Experts of a small language model: 17 layers, 1 pick a token.
Below are experts of layer 13 (counted from 0) of a mixture-of-experts language model. Rows are named router (the router's row for the expert), gate (a neuron's input weights, with its number), up (a neuron's input weights, with its number) and show model dimensions 64-127. Each number is 128 + 32 x the weight over its row's rms, rounded and kept within 0 to 255. Numbers have three digits each.
Before each expert's rows: a language model's description of what the expert responds to. This comes from a sample of Wikipedia text that the model never trained on.

# expert 17
What it handles: Date prepositions
router:125162178080107149118103057156141132187078169123133110153158145144115133144142170088123139123141128180138124138067162099113118213128044205092163137141111141104099114154138090121179094156130124
gate0:125100100109101115087135151148198098185137165158102141114129127124137121221106133136073176075125096158135141130158114202122171125128149113134122119174101126154106093091074102182182161126190111
up0:091184140168112164164183081101077117142127108101099188067155117200136159076121089111159202129147210132096117124112136123147128131088164157135111101141067112172167178171194174115151146118099073
gate1:116140095196163119106100155116147134159162099081094142098146101099039130151143148115137087143139114119155097104164102120111175172151055114119152144148073078128129150133156110102119124094132118
up1:105086154086154140116131089128105071128085153131150135141076142165165123151124099169144114162147114166171176142130130100149113061133170091152096128092159184143081158070160142155133136178133110

# expert 14
What it handles: Table country codes
router:116201116099138078097095113123145094093131110127074166109108108119108088077148145119179168176168153102079129084179096161108072166111108170133181164136108146099127128142144102188172134148096107
gate0:107162100156156121109111154123080115076141091187115121135149132093159147133154122155092093098170153128150111043176078134083110120179089113120129166110112100147146070053112082128078125134110112
up0:130139140203144124096142127099071131149117128104124146156126139168109169093070135146158120146116110192077141156123099136174110106115188154187149140139172092158102155109137160118124123030151105
gate1:069143158106164129129136178173163113168154166079140138107090126150122079166176169131135149155114095094127149092079106180185152145075111135120098053082086104135124115097142165158102149146153107
up1:189132100130111160113144064094091178130116120184114095165141175101149140064101108086144147123093179167129133119152168074089118128172163121153144183174160170176141150118166073127122114087163122

# expert 4
What it handles: Articles before descriptions
router:151095092107118124148178135137168127150123195130137147155098161168148091151134126151159131135143097157094150145104126162124113088128072159087064187044131114157123148136165099179117072093108099
gate0:163137098080110152092146173109133102120125084067116084079139116064120110108082150140099163125149164148061139094105177105107181184170118080083124184095153131114104086131104130166158100072090116
up0:129157141126148103157111058092113051092161115144079098137169135117136133116151160059123155145114108133094122125138165115098124157155164192115099167073100123122081181092159092118154085097146126
gate1:141122083152177138085147114089087138122134128096159151126145172132117117186255157123175124060148087147140122129102142160148100139089113055162079104146128155148176141134125120076086155133081103
up1:101197063175123154186125137134099143185111196154081146135162194102180101097101159167135120149151108169109114142139097075146124135153139129137128139139128142109124123122128117177107150117151071

# expert 11
What it handles: Word-initial capital letters
router:088126135129186116118154103137107147170135162133140167154063039116117120083137129138172141160117137096118144149159089156085148145114176167076087134142148142124120148152113145135148089173078193
gate0:133101083040141128083123140089178154166112123137124138116200091098110150101128099069103163147162129054154082175169143126126150141086062136153113101143110173160110110162176147106132101116148112
up0:129190137145114097177159158139128094143055119092145114106114156071124125153069086079117215096136139063133106094177180124108108152124106135089137109154109111163094098182090135193133173101063163
gate1:164143106114103130109188156084179157152114101099132168165105135129091126153113134119149092182074101083123101143086096138146138101086221163082100119122166132099088151181126163148120121065140143
up1:119161140110141142098117173147110041136156126161119158118104093115133176109137078099179111084080150113092117141152155129110200130132173107067087099122116150093222146086071124111129131107122106

# expert 24
What it handles: Table header and cell values
router:122130155080115061128117123152121128082147151129131160093129092132078130143130097134083095128098129111089135141174180143157116202118103154167157134122175181096183138045152098168149143113137172
gate0:078124107140132121162143085129141147100114141119137129077136100099165160177070161113108124097094121131077128114154128127078128117134159118095160142142004120176171158132179155160102118118074169
up0:113129194080137151115169156103151123138167097123088145132133152147125094151160129172130110108171113134156089129118137166182155172150142105121126120124133147097101123109096102116157162106186080
gate1:173197141101100056077155122149125101144190095118184096095092066168123176147128084152145184113114175116114129158103145132138162130155120073146159130169083129138100161127116108144076098110128173
up1:165130137113122103124171124116152121151136106123142102146141118122130154120169098114121146162118117092082062162133094117103118116142108068099159149134078179154058125110132120151079082146111141

# expert 23
What it handles: An and compass words
router:106114133171100107154064126088174149121090107109148165169054121174116097096140086059170119140120198132115148118081109116102118072139114153105113171178186155113099111122114129121131090155068119
gate0:145107097140114151095070130113139140130106109153122191144130076108143098092146113125078145122131158140164074146079125173149103152156146067141126135122146139112139176071162141104096125117086137
up0:130110155165097197100080086156119171156081086157082151129156036083134081095110113108087128089118145113155058120132106146132157138150143097156140144164133096133145171085129148081126110141112166
gate1:091135133132065094142104170185103129125118134168148119134107129119171117177187131086102087149179060086140128139126097161098065162149144077148171161112092170122147138122158059123122061121115070
up1:180052121163149142076184172146113114152059143128130142170141112085189113112162131122121113133173207140154102155124084124110088166065143185107169167204118195130175105189167133135088121126132124

# expert 22
What it handles: Latinate word prefixes
router:128156125146114117146096167100102145197119120159112173134106128115144128114123152120184097117185181163061098071163155113117142160096153163151133069120186140116087091122101114139097076166173113
gate10:108134171121131107075133169152090122085079155094099151132106157074096092128147111127134142048156092155132098110131113122092129164078133166133103134201073168086148106119155056101186049102119129
up10:120156125190121119107186165131090130193114142156071116145077184098166150183091111151137102114152140125104119153178100081154161061157173085150099131126140169135153122135165131147130104126163122
gate11:123165154119123094115095105106082112132072194139115147114114141158059074116147146125188112154068112135153112156188119166145158171149140093081140143120075140158117141122194116136157090118126137
up11:131190157113094112142089094129100125097075166100095176131126121097102100131135133193182096168100145132149084120134115200100092163121113148113140135150106182148126123125135083147169083096137121

# expert 8
What it handles: Clause subjects, modals
router:110105084082131096140042126143130133144182156100131167147136111129102166183142092195033126103144133134123080106100072128163118126134124100125105076127095106101156088153065166165136097089117150
gate0:105124121159139101197129187063171120095083082141178112132130137137076152116160132157156144171121092069135144105115104189143129183122101103132113135136162104186139125110141135165110169195087152
up0:166108151080118160083105098152070138132117202135099166128095090122151099137102139109100124083151163216095118146110147092089119071137148119089119131113095143114137089138137124122139118111173093
gate1:171144167095122135150101080135157121150197127113155132114172115172096136077105111151141153126119075107106088097120150120113086139165157105137159104106141140169125135118075139096188097176123114
up1:156112184116132108136086084145175177184146162114151141127191141200071089107113080147144091102155099122098127152121143099146105105132150090085153093160133072196137176116113163127178147159153151

# expert 28
What it handles: Name-initial pieces
router:147158152092116118139115107185166143114104143169118131192141152170145149057126101108154127153159126183146165129139087131177106131077084074091122148136120164041175168158190101141142098177126146
gate0:131117167097124064138115179155139159115108140144120136117178139148088130106126105161151115090125137141172148088144167112170061109087102147227157112090164086111120104119123128137159145089148130
up0:136094091145128156149159111113093135154109139091178084113085115080195123127176125073110114159137113117082134149117103171119176139123181159033136161169086142137165153128119124128113114152091101
gate1:156154103135122147105081071126158141135180131137083128151150143123113177139172085141105128113115167144186129143079098093174136123127197102131173095109142138111155159128124128095139119097148093
up1:168171087108122136126095110150158141069178119123094123181154152112117178140134074114104130140138171147200142132063102094171135095152208079132175059111125110111186163123123120097124135119146125

# expert 2
What it handles: Short fragments, discourse words
router:169080088144121098149162144135106125161122130154133104089086187124101064141130152150130155058123094118129095131083144244136093174150078071104074077157114131107074113160154171119139141111088138
gate0:131203094098127138134101112166180096118138092102146096105102090161064170139109101112174119127138135148119106113149094173162138126115068094104051148138152184108137156127124156105112162113106133
up0:163098130122103119131100127139149132092130154121102150145159182130167094152140139145052118138118102099181203117160179113114157156148136135142150160119098108119129099090092094126157082165164121
gate1:180080134113150120131140113084192100154150136100099127144160109141075080104110094160133096155136151113149146112140094133138131108122114137134122147175076143081141066135128138098183155049124157
up1:146079135167192131129157125091136123132142141139082132177092109134064102102086094138130142099078154112104168193146101112123125098130087146076117230168086107103155079136122143089145101120142146

# expert 29
What it handles: Prefix word starts
router:126117115108174109152172127087129130093112073143181093131143199116115126131108166159060122180156118176137118117150133099092127099108150131162185160150148106131197153186155114158095126137120157
gate10:043151155107180126183179150099130105143111189147138125100139156122083175101167189189038170132156100150152076136102146167101112097160151122087136138152104162104105115116118158111148156106098160
up10:141059087108107130154190176138140121080102085130161150097117120115107158096137123099130117110146136185156153153144155157167126128195058114124126150130122142085120066131224131119119133090103153
gate11:086127108091117093127091081147183092118182115116127118114112115116087109161159172108055135110135077105110096089200122168162141082135132107171102069154157101130157133134168080140159153137099188
up11:106071126061092138142063089100157076131148111116149113136138088131137107140165119083092147124106118136120077078119150170157148115131161098191136035124153122118190119127152113183097146124134142

# expert 5
What it handles: Infobox field labels
router:169092125127113094051149128180169142119123127125171157060151129103132117134104130145122125145102131134169112100142145145148057152126150113127061103111118131137102155143100126153075173073106132
gate0:163105126083147052175116100078104099135145117138103123101118140171128132139130139094131141114127084140140151114092145149111116114123139196095076174115102094147179127157099097145067153163157096
up0:071120140097145104156155138058106107154142145105139098099064218193167119071177151106122121130133130162130120111102100165099158135113115191109067165132145178156177124199137130133052082127162120
gate1:194157171091147140129089134137105163095144148143124181152100117134104123108171113160197145134132182169128078128148156147135091175082104131181120113116093104123093133137147134118096168075143146
up1:128096096166159137137148080151169128141151119154160137107165135167100091132094161084154131146133094189208119190107100141170100125131160154121148133133103221120091116081071124157143106132145161

# expert 20
What it handles: Scientific word stems
router:130116079123128164179100182177119176135139089111159123090128177120174080136105145091107177117114082077117133110188135124139099223203114101187083129133104100119101161139110104112098188073172140
gate10:110054115130181091123047101133118192148092165153179157104107130107107094113145147146135148134110119163116152125136077122156112121075100090086112053150127093157146156081108108166153161078178153
up10:127105151121174060115092123117144156112065119148176181160138186107118125114140146157081109169104153194162139154132158146129109120138107129115031151116087144183121080151072106137106108067105163
gate11:139110084137125170061170179171134133100173055106126174079138133133111143136096087155136211114093132118159153157168186168171100065076169128143184084133108120156135114146142141144164104122123150
up11:129081115229109127173103051124177108117058100079050108127127130128115145128178147114193079138148108135097149120147129125144101125060097147131138116109152140122116117155131093150115142114135146

# expert 9
What it handles: Personal surname pieces
router:189186127078125089124154160099142151101095138074052157177111178132148148116108068137205152127146096097103150148156101172138148119170168094095037151118039116130150128162125123105078138140094123
gate0:119115052159099174141137070219120134112100062127121047079104130159152173125130121165130153097182138131147114137156119109139196118163151107148033148144108098123050116113138089119097098145147101
up0:103156122132166169142141152155154138113134024149110112108156149117169137120096128088135124121068081112131147060156118140185192116162151138133135156132072170120162132127164124211114134079091142
gate1:151140129106134090193145091130076172175171145147104170215136094122123131133133144117106126174133126119162170096085131158148111125108122184124140137107134146128117171098110110110132094173084139
up1:160098177120141118116137120170112091175078146140114088118161123203202158094125126110172123144175120165133126093053117157166099153118141103134100169126129063117130194132147139075096165095119152

# expert 12
What it handles: Word-final pieces in titles
router:090102167117094144122133103106135165114121134093087198134120124153082079202120143075058075091131166132091148135109140097114117064097188123120134145075158107119141180146092157111106107138160087
gate0:092051135107126053111074101134168092124130137119161136116112152189129135151113147117102171109168114125072197149168159150112089117121126095077114098103119139079084146202114159101120073144110112
up0:139061110110137089072067128096131104159147173162190110083127154115134118137158154130118182144173071113108143149126142102092070092096165110112144134063138121166138169124102131094118172104155158
gate1:133181069161112112116174122134069136097183113150139212129113171162075142165137129112148064110112166079129102132163121142136144097106075136098153126133181154078133138084041071132143133060090132
up1:100157093138144158095145129151098095153205086107109203092123107150120177123115118105131097143103164100116127168107108136169158124094103122129165156075173136105068094104102103110163140069119133

# expert 3
What it handles: Noun/verb stems before suffix
router:106126128079088147112161121100094161092101150186159130121124112087141177099155181161167128162121193109072110152163138065170137113156106127131109094133122135190132072107141121123145119139199143
gate0:147168070132131158128151095150071157068134102159152127107128148057144112090140179117151100110152145086102115091180093097132091126144109141153134111093153117125136146134142179162099134090114168
up0:180193066085160153134141077141114160065148154095160137104161192079095154092142117115181091131139129091086126058156079112113121201167131147129170137057157148147154155119169179143103151081127188
gate1:154116127087109122105063127074051136111163109115036160125102108162146112116185172188105173150107122099195119141125168118062162080163149114116071154139102110136145119150119108142166152114168158
up1:154121087161168082128150154184083096213097073160137113081171136137175138138050103110118149084128098153137142197072083153084124172177167133170115135116148082168149166151142089065153064175124102

# expert 31
What it handles: Copulas and linking verbs
router:122090102141127121152117143087110075130147121121151135160121144139161089139087087095158059147149146088129045101102099108072149139164150100161196069156098122191129073159159103108142166149130160
gate0:167073130128129135158107144088075175117158142090136149099129208137112172102124122128119147188125156069117132150110109155167108134190102196113136182093135162116083144085100158138098087129150137
up0:162147172121111105193122134089169104124097127177144117096156125104152173138120109159151131096173096172131108191126152151084134139114125139140108161086124146153109053086106124174160161070152151
gate1:118131095093139142112096173079117125202125140103149109132089117133105136103087148139142138156101074117134088103167173126113161106142125167111156112091128105139113180109099053157068112161122061
up1:104113123129137155141126125115172154184110226078154132068192138085153127157106128184106182143118130127099153083129101128096170101139171124148158163116136074112149159136119125144151123132128118

# expert 25
What it handles: Numbers and years
router:148105084124091130101163128118133081102100099152176110077103139181131104101138157079118134165135063099098156151101079152106140082078091115115193155204177139088112157139140095121117101148192082
gate10:099153115135115119179115166137144197090172105083089129131091186116116154130056148189155138078153092122126112108156144164104150136122172080075148100136122115117091191172160114053129140122142143
up10:119163153147094124160177174093172176082185148120106178128100149082132197144108138159182095060164156124129160083126117168103156141106139068115140127127129133084173167188164099086137094106084123
gate11:121133146115107099096143151150095098112143081145200093231132169156106101084161123109164108082154159109064134129076118191083116116142137120124123138155098207140167098144155135097114119162164133
up11:128163190122149146104160126105175143116130186201109128168127163111122093124102125089170115129066128132160086110116126117151161137100144086151095076087122213143107116120135141145124138101190087

# expert 16
What it handles: Possessive determiners
router:144149149118189174136168095099123139123080134142113101141136066164146132197122105160068152116105102094131060119141171105126115164104134113103093157052105115108117123061139088130103075143121112
gate0:111130117135085160133111135092148086152115113113123070141157095125122104150123153096156103123144141064129108093121173189167152136099104162162146111132185122143175102138153139124155192108139136
up0:193177122135121141126103076124152116173190154189192102091134079053156146099113121092162173089126152090176125127134077117123046102137074150146080110153135139122143159113161116122171159150086154
gate1:109133157112137111097096176139146093132119136178160160181116151085173113164175097167134180159103135120128204075138139127078123153144122170077093159182141099172133147104108145111148125123124090
up1:109084118158123107140170083124083188102127138073120084119129103148020132062075169132112066161129098106114135179129103109138127115116169101148148146113138145060105106113167168115122189167118110

# expert 13
What it handles: Hyphens in compounds
router:160120186118151147191116132155167075109136098101094069155114139139151131102196096086123090132078162148161160077137161117092088091088089148126147158135139153105137109084122135158183120154093137
gate0:161068139077124116121125149078151124057195096124165068082121088116139157107094135103117192143117077123154152165136180130083123122119137102153098137133089166140094125145184129103152069129105136
up0:139166159121159153126151145130123143119201166160122124152117098167094105143156129160121114131107123090136085136123114080125152096099115166137098078163083108158126098100135087114126140139133155
gate1:106084120117075132072047076172057096127171137118124068147135174127062082148142062093139106126072129119166097153156160140131177157149188096177105108105132095149081179108168119102129163125124136
up1:157123142099154146108159085159133138124157114136118161156093118154165123122160178129103177162111156129100120169051115096109103138133138108135084060132098136061165098176130155173137203224131141

# expert 15
What it handles: Nouns and verbs before prepositions
router:090139160140081144093091149091107125141160119154165161167199109128131156191142128097072107146092188191108106141133152111170059114139205118118152085051133072152132105070141117119124128133108119
gate0:057112129171115099120078075155146146146158101101152046133196139101142143098145084142084118111117102101127111113102150102158129132156187134177134119150152182099098163154138160137133171110134114
up0:064081126064117164191103108186132175141191071096124147148154215118135200102197196092138173176118121133131143151173085102119161096133129139151137129105128165159095170150090138116145110080100172
gate1:089043089120100117132140130150116104121126156069109175109100121150158116097084114149148123137142124122122208136051090110172130138096121195164124103126132125159117072124079135132112083149133162
up1:131107119167119127122145127128123134091126152131157171116119127135169144128099112082163119098155159125141196159130114130197161144071174138163110136152120115142107080129116144117064180149158132

# expert 19
What it handles: Place name continuations
router:123175117075181099158106088183126114147067141164145121111146133097113122103145166124137114143139137088179140166156136128128101159123157138162151139134107140132110129062102169109197084099114158
gate0:157097048051139152105104182079146187149089118193120118108125146102133088126127157110106115130100143119150132132142095058151129050111112079118155121092145121052135105161075094099131110108091152
up0:118160121152181112127137151120141102126154137101112115106136134132168117113118095164145140115103139088072143138148158168134076140132169096105116151139114098202110111052143133135175137108101144
gate1:136069105136091121098171133124121146161130147108141144159136122147103168123109114158150111117114089118087160140114158129166113088083142092162090175094116134134076144119151117150151067127096054
up1:164128139077092068103158150135087153178101090120091160111145087162110068156114082103160080153093092150139078152108124072193134133113146194124130145097076172149151118132115093126155152187119129

# expert 30
What it handles: Sentence and section boundaries
router:140112167106097118186125148184124138114165138088123140106078106152148171092141132127063103082123105173142159192137133124152093116121132111155151079069137111148142101146130084094075108064181093
gate0:139137131065132162177133116130121155108097179135138165152136070119130077086111203072161157114173192129128111090144125105166125118092072151141101099090046145151104081120107108093181137157198087
up0:069130118165164130070135144135170069119169077157113138080128136208162198146143111134103165113092117087143189185141143083136133105145141131080129122121149092113154136151129153147077166059125125
gate1:154138123116138095173140143132091183181144145165079111163141122124105093135092074141136127114122119107198095178114124101119110113143124071142102092099166161119092096127089065141147182150133148
up1:128087109150119152130104150129128053071107125094195149107124119142166159100129174132131129123101141106107144084125107161112121156135128180144164186176081095157163137151197180094108072110074093

# expert 18
What it handles: List separators between names
router:125148079141078185107125118097146120123192155102097127129135129150144104149107096131110112118123060148185183157145130090137119159077099134090138156097156102162157076089097174116094179113168081
gate0:125088133100137114112110164120175144158120125117107120103177094140166135186073133162180077195181137125133096073132118125106123078151111175143105129158117128171077157108197111121120107133163142
up0:136138125116118147102093132093130114175152196097173183115133095127166137112135116154171137169156117153127155114092165094142162121126137123110156099131182130100131105198131127138099112155090079
gate1:135134093171183087138100128171109171106117132106111117095095146112057146108110114163117144102134132198163079130157152187120186086152109150124190147159144122130144132144161108066117158115128154
up1:122145090097162077108124075231107105182110131134092146140113119051103136136198152104116124122157152184154152103116174138119151151167137104136145135149159095107079152129099151094144178184100131

# expert 27
What it handles: Word-initial stems in reviews
router:124111152121106173107104130140162135141103118189097118153209094080153080136142115071184089109163099123155166147023157105080147081109095148142081124138136119130110099127146146172134155066134172
gate10:135122157124209143174092118106150153186165124078162100132108125139119168147084108078108170141117097104117097137129175159121108185123047128140110144124057108107115130161163078076145118173137168
up10:099099120109087171164137163157161076137175108149106112174159089117125126137125113124135093199147145160113128140116064204142107126142140195158146108107180128150122073162084137116122154166128154
gate11:085109138136151112048086143101147129136138072085137174135179136142106162127150139120146190086151141105165143114053205164134085107101098115147136131159141091145120151136216086136107097187129128
up11:136141065134101122123140071136086089159099112104168093111174122116126094130078152140136164082155132147138111113173138082112179149122168125099104083068132134202178094160134134109137098102126112

# expert 0
What it handles: Proper-name first syllables
router:172179122152182116094104116136092062111115135158108126116153147099166082131129116145149118164107138170077115122099147168122211120132115127135133084147125133165123158159143103073182217115166156
gate0:158144151144167168106118128163131078111155133156162198107105149101038101155112125118123154131118155170134081133139125120084163135120135144195109129182137056108140048073061152128126084073114123
up0:205143102121147106087154092087060101158127156189102093171119153201141159126112137177098057136164118112127149131102076089108139077128132085084175118056126111089128156132143150095130073151139127
gate1:129139110120105143116162122147200123107117077125135086120079150056145132123126115152114138123132116118144091162143071153082139147100128171111135122131108161099149143138072154157164153131050179
up1:172143115133205121130113137143097155146138140158097142116112066073118121113132129159125120153105155149183122092102179094073129131079120112116143142104108099119150166096161127166166143105153139

# expert 7
What it handles: Accented letters, apostrophes
router:135057076142156212094170174168149098139162127134123084126145136142116199142158142167124163130133051107194136090105110161146149104132123127065152128151107097083136163148148128170142158137098143
gate0:126136150177138115157133125104125135098087120104148105164119117151125146094157114119100123188138165186168140134185119184130127111178152123144114091126190150132123120138063145153135123172106125
up0:068105134128119168070093120129078151147132132092142119137137165109087115114086151122155134100054076099180149103161110070088125124134158127085144130089141087141152152130097090125087145179094116
gate1:100153107179129129132161073069145132144112152123132120187086121139111093158106134155170076093134091157108237150101103170179094086133125175128169114163170104161117108142112069042099141145137127
up1:117155152143150127149118135069134067128069210152092114177175186145108166130096140122146137087080083054148195135117132128156093107157168126108114101150139155186084123197119142143155154145103077

# expert 10
What it handles: Place and relation prepositions
router:078211161159149167099113113097143116139186157103122188131111091087080151103095067193070159148098136155127100191092088155176181149141120154138109070064153119224107113133089179100091198119137140
gate0:166140126105164128148099112133088089134144116136125123085148117124093128128169119153174111144147175120230158141150089145178098127124099102072163186121180089185075161200165134105090127100098161
up0:111089148164139139144146139093110094157118079077125114131142093124113075111127146101103126149156144105152119131122119140141142123158151140124108090095147071139078113117094183175158113153080157
gate1:121192170159124134206125129155200092104107103186120088153049124118108091094122093176142144136150119115122113129121157126114117104152132116112093177167121078149100192107204107152157138123122159
up1:128125111133059170144126200151093153128107161152126072113167128102106133161127117107107138156042127130173100143117138121090060112120160128129115074125152129146161094123108146139134129125136160

# expert 1
What it handles: Table cell separators
router:083162123110137123105147106067131157091133103091124096140134125117164122133110160186090171090130102142142116103151079139116149178102116167084118181177125193145125076139161179147153209138106089
gate0:172163190154137071085117076141110128133134125110139124117154155059134203124144126150130148123127098076113153118135109057105119114123100134115159162052125066176137164135142122165126117139200223
up0:176171150140140086084104078151118131151094146101163100115160163062138154120172114146166161147121100064077139118111125074103119141094076178083160145060174096163125169151139152133104119120161234
gate1:102160051146166133135171096092062149136117182127155062106092164158163107151115105133148124140155133112109146156126071131109120136089130108154098177086093050112121118113138152137166122172113052
up1:152100178095090154122083166174197118141106126188128160159172068090078114104136102071089127175095096095177119088145163154159119132139112097127159106139145199144106118154103083152079138125164177

# expert 26
What it handles: Digits in numbers
router:147095157161096127125122157120108156116099106147106099161106113071128136146096113123109119146075063169076092137165133175180083109130134139162128147154122135100150113097150131143171097115109109
gate10:172176145122113166124144113102116143125142125208131081118092097165127134107159134126172134140154175110100178119110111133084132113120125121130087122114127179150100130182109134107179147167056116
up10:129155156111139154118108139113117108070108132207140107091091107152111106105132149105168142105176160142094097110132071099148131118071132078063075089170137212158126148161093171126145217145081096
gate11:081125097159150163183139080100154166113122114181182126175163116136154109088173125141137091086135170132126092131139166126136126130111142091160183145147051126135138109126142077109073168143145130
up11:098079144132122114140047161105102123150128182115099109142138140105147083121108128147105141126091092136149132089079166094112161194170070151156096120114186133105108198091107173128183122119135162

# expert 21
What it handles: Slavic and South Asian name syllables
router:127129127143082114178149140132163124110139151145101128134178165118172187129149119150155136102137089081126095167121143097155173145139141040106132124099089148114130162127132078127151114051098067
gate0:112116119101123155107149121150159153124108115143131170193069175084135104156190158165178172135110122077122112139146064193152065136141141109118104102108123107141134129143126130160057141192153126
up0:128106156148118123118128147091132136074125150094146110142114096069153135155093092182142127130179159085101084174159146175189093124162093185156095126148099102100177124129161116132062065107126106
gate1:158070143136147122127114132096120152071107125104131181094164177064175099172175079164149148088132127076130099187094149163115095109151125125149140116101107133132174123067136135107096135127069086
up1:134135129170125108120152099129070126103134095135107127079173127155159076205122116048069150115117186121123207173084133135124147078173133122126128135132110107182119180148099108167103129142134201